python train.py --num_hidden_layers=11 --hidden_size=320 --n_experts=80 --experts_per_token=6 --d_expert=32 --d_shared_expert=192 --hidden_act="swiglu" --moe_layers=[0, 1, 2, 3, 4, 5, 6, 7, 8, 9, 10] --router_score="sigmoid" --normalize_top_k=true --routed_scale=2.45 --balance_loss=0.00236 --balance_bias=true --init_std_router=0.0076 --lr_router=0.000499 --num_attention_heads=5 --num_key_value_heads=1 --head_dim=64 --vocab_size=14747 --norm="rmsnorm" --norm_place="pre" --norm_eps=1e-05 --positions="rope" --rope_theta=10000.0 --rope_fraction=1.0 --qk_norm=false --attn_scale=0.125 --tie_word_embeddings=false --parallel_block=false --init="uniform" --init_std_qkv=0.0239 --init_std_o=0.0239 --init_std_up=0.0239 --init_std_down=0.0 --optimizer="adamw" --learning_rate=0.000956 --beta1=0.9 --beta2=0.95 --weight_decay=0.13 --lr_head=0.00511 --max_grad_norm=2.0 --warmup_steps=324 --schedule="cos" --final_lr_fraction=0.03 --batch_tokens=32768 --max_seq_len=512 --doc_mask=true --train_tokens=307700000 --max_steps=9391 --dataset="wikipedia_en"
Below are experts of layer 7 (counted from 0) of a mixture-of-experts language model. Rows are named router (the router's row for the expert), gate (a neuron's input weights, with its number), up (a neuron's input weights, with its number) and show model dimensions 0-159. Each number is 128 + 32 x the weight over its row's rms, rounded and kept within 0 to 255.
Before each expert's rows: "gets" lists some tokens that make up at least twice as much of what it gets as of all text. This comes from a sample of Wikipedia text that the model never trained on. Tokens count by the router's weight.

# expert 4
gets: " the", " of", " a", " with", " his", " an"
router [117 131 184 192 112 108 104 136 136 165 104 148 153 124 208 146 110 125  50 116  99  86 121 135 126 104  92 152 109 166 171 120 122 130 136 141 136 101  72 133  98 105 164  89 112 159 125 111 166 133 141 140 115 105 128 162 105 184 104 112  93 128 157 134 118 117  99 132 139  89 149 170 182 117 116 146 132 119 144 108 141 177 102 107 184 123 171 136 133 126 108 127  71 171  97 169 119 158  93 156 123 148  64 114 168  90 108 122 166 170 158  85  91  97 154 144 106  79 101  96 171 184 124 114  87 160 128 122  85 140  84  79 165 124 138 161 144 104 133 100 106 147 147 152 108  76 104  65 114 136 194 150 120 106 130  81 110  72 154 136]
gate0 [147 142 127 171  94 179  77 208 134 125 122 135  61 104 118 143 102  83 111 136 134 117 160 101  99  78 108 130 129 132 147 129 171 148 140  82 106 105 116 127 119  88 132 125 159 142 138 142 127 117 135 111 117  77  68 122 167 153 135 123 108 112 255 123 116 138 118  91 105 108 123 139  97 137 117 115 140 153 154 110 131 179  85 132 121 158 132 189 130 121  94 142  93 115 102 102 178 113 126 155 151  82 141 168 130 156 164 173 154 106 102 131 116 113 169 146 207 130 124 102 119 128 132 131 148 154 125 175  84 137 123 117 197  79 164 165 172 162 108 135 113 161 148  99 100 122  81 138 119  72 162 140 146 247 147 135 133  43 184 149]
up0 [158 150 138 194 109 151  71 129  97  97 166 144 149  98 169 126  73 110 106 145 118  87  89  73 129 102 142  88 155 131 127 202 161 138  90 125 128 147 100 175 127  89 132 110 125 187 123  91 186 101 148 144 171  99 111 130 155 127 160 118  90 106 178 115 167  95 127  87 119 113  75 168 141  99 137 101  90 137 141 104  90 133 116 154 131 110  55 161 148 144 107 164 151 137 143 178 172 165 102 122 160 112 149 144 126  97 146  83 147 121 139 117 166  66 155 162 123 116 103  99 104  92 162 143 154  91 194 161 122 121  65 146 205 130 151 124 126 127 139 171  85 130 128  90 123 170 143 119 172  93 131 157 158 202 157 124 124  99 208 152]
gate1 [136 175 124 145 189 121 171 152 139 104 161 129  93 122 164 128  39 111 140 123 134  83 147 107 176 164 100  98 140 129  95 157 123 170 104  28 109 120 126 112 166  70 170 129  99 122 172 144  96 134  78 169 137 117 115 120 114  91 121 155  95 156 113 167 110 160 163 125 115  36 129 153 197 207 111 134 142 151 105 153 171 121 105 105  90 121 151 143 112 115 110 116 166 114 113 116 163 113 121 154 127 141 106 128  90 120  94  97  99 104 133 126 133  91 103 129 172  92 196  91 100 138 100 132  89  81 173 102 159 141  31 136 117 170 113  97 126 114 128 152 108 142 176 163  93 154 179 152 127 108 191 116 116 110 163  97 140  96 146 117]
up1 [148  91 133 109 133 159 138 168 111  38  75 213 158 106 116 116 142 127 146 151 145 164  97 160 118 130 156 151 119 133 132 150 187 134 156 169 107 109 156 118 139 123 142 101 170 126  91  83 170  90 136 147 160 168 146 157 168  96 183 159 152 161 188 114 138  99  93 133  61 171 141  91 149  77 205  90 140  90 100  81  81 151 161 174 191 148 130 128 147 137 127 146 197  75 189  99  58 135 157  99  98 157 157 155 193  74 142 130 124 129 126 104  65  97 175  86  85 133 109 194 168 110  71  67 132 126 122 106 103 126 151  95 139 132 130 116 126 109 139 111  95 145 179 100  78 135 101  55 167 107 106 115 152 156 132 113 135 146 135 108]
gate2 [140 116 101 164 138  85 122 172 122 106 180 114 100  90 112 111 104 157 198 116  89 145 201 117 150  98 119  98 128 147 114 112 148 106 111 100  76 161 151 108 149 102 108 165 165  99  91 140 116 163 121 103 178 104  81 120 160 108 120 147  90 171 215 152 150 107 174 107 158 151 131 150 108 167  83 155 189 127 142 154 141 113  86 168 114 207 115 101 146  59 150 126  72 150 173 109 194 135 117 143 190 160 173 164 174 122 117 126 120 115  65 139 122 117 147 116 197  95 173 110  71 163 124 149 134  92 111 143  72 115 141 171 138  85 166 149 144 115 104 129  81 204 154 175 147  91 135 119 127 124 129 104  98 148 128 181 132 102 160 166]
up2 [121  77 155 127 128 149 107 127 102 102  80 154 180 102 105 123 137  92  95 160 121 140  95 134 112 183 108 152 174 178 163 148 127 195 145 149 145 107 136 115  97 175 118 148 105 151 184 134 119  85 146 176 131 117 114 138  72  74 155 104 175  72  55 145  29 146  67 187  98 134 142 105 102  88 104 131  95 158  86 108 101 194 111  94 107 109 145 172 113 194 100  90 143 106 183  93  82  88 125 132  96 116 141  77  74 107 159 121 142 149 136 131  96  74 128 133 122 139  81 149 126  70 115  79 141 157 155 115 149 143 123  80 172 170  54  94 140  95 165 142 180 107 177 104 132 131 112 148  63 153 110  95 111 114  96  87  79 151 109 151]
gate3 [104 131 136 125 141  88  90  87 174  80 156 201 121 110 146  62  97 145  93 134 113 130 117 116 117 147 129 136 136 162 133 164  96 116  86 201 144 121 160 132 136 144 154 120 149  88 159  96 127 103 156 116  90 113  76 165 165  95 108 123  88 111 115 158 144 111 104 122  84 158 102 130 139  91 125 116  89 106  90 137 101 184 107 103 120 147 103 142 109 142 175 123 145 135 110 139 125  80  96 108  71 143 217 131 116  57  91  73 105 112 144 110 137 110 157 138 108 138 140 110 131 134 142  64 159 110 118  89  92 129 178 108 106 137 108 119 139 134 187 101  96 211 125 103  93 127 191 106 121 113 153 111 120 117 145  97 106 125  59 142]
up3 [ 80 107 151 127 160  89 128 105 128 113 123 150 173 119 145 127 180 130 176 139 144 139 155  83 146 133 150 186 115  68 112 136 186 143 125 111 201 140 149 149 162  83 120 112  65 136 171 137 166 164 121  91 127 116 108 130 146 143 133 118 194 164 103  67  99  58 127 136  95 166 153 118 123 110  82 127 130 113 103 102 114 172 183 165 117 100  64 131 145 137 144 115 171 189 158 131 118 143  83  49 119 149 117 184 185 125 142  72 129  95 111 107  90 117  99 130  26 121  28 137 157 129 130 122  80 154 138  84 147 154 141 131 159  68 134 144 141 142 196 122 119 154 126 108  98 125 151 108 141 152 120 121 146 126 113 137 146 125 141 133]
gate4 [138 156 122 177 189  98 168 163  64 146 184 140 164 125  96 156 117 203  97 122 170 104 133 155 133 111  93 162 113 154 123  81  90 105  89  47 124 191 144 152 105 119 119 140 135 121 119 135 116 133 101 170 128 165 114 125 166 101 128 114 138 126 117 129  83 112 138 145 139  89 109 174 130  88 102 178  94 125 130 104 143  97 143 105  32 138  71 135 167 114 148 127 156 102 210 104 144 102 116 131  89  95 131  90 135 111  99 100 164 101 153  35  80 121 182 179  79 210  89 145 145 128 108 164  58 134 114  90 110 164 118 161 128  71  96 117 159 161  83  94 109 171 141 147 120 117  88  79 163 121 141 136 164 183 126  88 144 132 151 110]
up4 [ 78 103 141  85 107 124 104 122 119  96 110  98  93 125 130 130 119 173 145 151  72 137  97 143 101 100 136 119 128 112  84 129 151 166 166 169 132 118  65 127 143 166  76 141 105  85 147 124 112 160 166 162 100 119 120 166 143 118 201 187  95  79 137 133 176 160  99 113 138 159 154  91 126 101 120 140 153 108 125 173 104 132  74 160 186 133 121 164 115 155 107 103 131  40 136 165 107 110 117  91 120 151 225 116 122 142 171 173  85 173  73 219 126  99  66  56 167 155 137 120 175 132  99 122 163 153 105  93 125 118 133  61 128 126 150 118 135  80 179 163 140  87 147 153 180 155 158 163 105 129 110 106 101  77 144 146 124 163  84 196]
gate5 [200  76  37  97 181 146 104 139 162 112 149 184 133 117 169 157 141  92 106  97  58 126  60  96 158 151 154 116  99 101 115 164 123 128 156 150  98 146 159 103 112 186 132 117 168 110 119 149 141 121 122 146 114 140 150  79 140 153  95  60 112 139  99 119 139  89 201 156 103  90 164 103 122  86 138 144 112 182 121 130 141 122 120 130 172  78 131 157 113 117 140 126 168 139 108 122 133 109  96 162 154  91 103 121 126 106 152 165  99 113 143  86  75 131  90  78  69  48 130 137 136  70 113 143 118  94 147 162 141 166 110 150 141 190 159  90 194 164  69 125  94 138 138  98 115 127 114 108  81 169 149 152 134 143 125 150 106 151 147 117]
up5 [137 165 151 155 123 112 132 118  95 104 128  80 108  90 127 123 106 121 124 113 147 159 180 153 143 115 128 147 118  89 135  85 137 117 167 111  98  94 100 154 118 114 158 103 130 149 101 110 141 108 136 124 157  55  78 157 145 110 139 157 126 143 104 175 133 162  46 125  81 121  83 125 174 142  91 107 187 144 146 140 160  98  63 133  81 181 160 150 138 167 135 152  74 133 115 127 136 148 150  85 177 132 168 134 123 129 117 141 122 158 139 181 127 129 139 121 171 147 123  84  68 121 159  88 137 127 137 168  39  77 110 154 193  59 163 148 103 118 103 101 114  97 115 164 115 129  76 145 146 128 106 168 188 132 116 101 130 106  74 117]
gate6 [148 127 122 125 112  77 117 150 109 156 131 170  95 106 124 100 157 126 140 154 103  80 117  71 110 184 127  75  99  96 144 100 100  89 122 168 139  74  88 151 116 157 117  93  97 116 175 108 210 102  81 109 173 107 134 148 161 117 113  61 120 129 113  69 110 142 149  69 107 113 106  82  80 200 165  62  88 140  75 113 107 147 160 110 156  87 132 132 107 172 194 153  74 242  43 101 149 163 133 161  95 119 100 105 109 130 175 177 131  85 191 177 189 169 121  78  83 119  83 104 109 135 186 109 103 110 117 151 142  68  89 141 158 128 176 132  92 107 163 126 133  72  59 118 115 169 125 141 100 147 147 181 103  99 151 123 125 160 128 125]
up6 [132 115 150  93 122 175 123  76 148 132 160  91  92 121  72 136 120 169 206 130  93 176 161 143 171 101 180 110 133 148 101 106 142  91 164 121  68 121 179 152 156 145  64 144  94  71 126 174 138 130 135 199 171  80 192 127 112 124  90 127 103 110 124 152  81 135  98 131 132 180 142 185 118 129 104 140 110 175 168 173 125 104 160 139 138 145 138 120 143 117 131 136 152 133 211 105 216 151 160 105 167 149 113 172 141 162 134 138 117 150 138 148  81  96 120 122 234 148 129 145  85  75 121 179 120 141 138 169 132 184  89  93 126 179 153 130 112 170  88 140 111 124  67 116 152 150 156 102 142 135 137 170  89  86  66 144 146 115  96 156]
gate7 [ 90  88 179 131 170 103 148  81 116 149 131 158 107 132 125 103 100 107 147  90 145  94 115 106 108 140 130 114 104 145 101  84  93 149 142 175 208  89 109 108 147 108 127 159 108 138 183 147 192 163  97 124 121 114 198 129 155  99 172 122 133 124 105 131 109 108 118 130  95 152 119  92 147 146 164 167  76 152 102 153 133 173 110 152 124 116 153 133 175 162 152 114 170  82  79 153 126 133  95 122 105 143 143 119 145 101 128  93  60 112  89 129 155 117  19 100 107 133  80 147 151 161  57  55 119 174 158 132  90 181  88 105 162 134 120 145 101  84 179 145 128 184 131 155  86 106 146 137 136 131  98 107 155  98 170 102 131 153  56 151]
up7 [174 148  68  97 119 153 104 197 189 166 136 123 152 160 137 133 207 149  94 157 139  97 147 118 168 107 121 138 115  72 114 161 152 139 116  57  87 135 135 119 103 151 143 113 134  93  95 140 131 135 134 123 132 132 117 123 139 153   0 152 113 121 194 121 137 170 145 127 114 101 135 150 109 144 132 137 134  98 169 109 182 117 141 119  99 150  95 140 140 129 119 132 125 161 118  87 117 183 191 121 101 112  74 126  75 163 140 108 197 126 117 152 121 160 169 174 147 125 204 118 143 101 156 213 106 127 106 157 169 103 181 165  58 115 133 147 138 174 122  90 125 115 120 145 101 154 112 133 183 128 170 163 143 125 186 133 169 130 173 103]
gate8 [ 84 143 160 172 133 140 163  51 164 124  68 104 128 138 135  79  73  95 150  93 101 114 114 138 116 163  90 164 137  96  63 144 101  79 154 145 122  90 152 109 227 154  88 130 104 155 188 108 147  78  72 107 124 122 148 160 136 153 112 168  54 107  93 175 103  89 160  83 136 127 119 127 170 196 164 171 166  97 115 171 134 140 185  74  95 191  74 136  83  64 144 121 164  77 139 100 168 125 149  80 101 161 146 131 126 105 159 171  50 154 147  98  94 133 181  92 138 179 180 148 100 131 143  87 132 112 137 131  80 126 120  70  99 165  98 113 101 124 132 130  86 106 147 160  85 136 168  79  69 105  84 108 112 123 150 110 165 105 100 126]
up8 [171 121  93 121 195  88 139 116 134 125 111 164 128 167 169  87 155 132 106 156 140 193 113 128 131 117 115 158 115 187 116 167 154 136  68 151 185 144 186  59 111 131 136  69 150  90  35  78 123 116  92  98 151 117 137 158 126 114 116 127 126 140 131 135  64 146 142 110 138 179 132 150 152 151 134 152 105  81 120 107 133  89 143  89 118 161  84 139 124 126 126 114 130 106  88  76 144 121  82 170 118 113 127 132 123 147 154 106 135 124 156  87 182 138 124 137 140 154 131  69 128 146 144  53 144 121  93 132 155 108 167 170 100 112 152 120 160 164  92 151 114 151 184 122  87 128 120 119 137 100 118 125  72  91 129 175 144 114 124  87]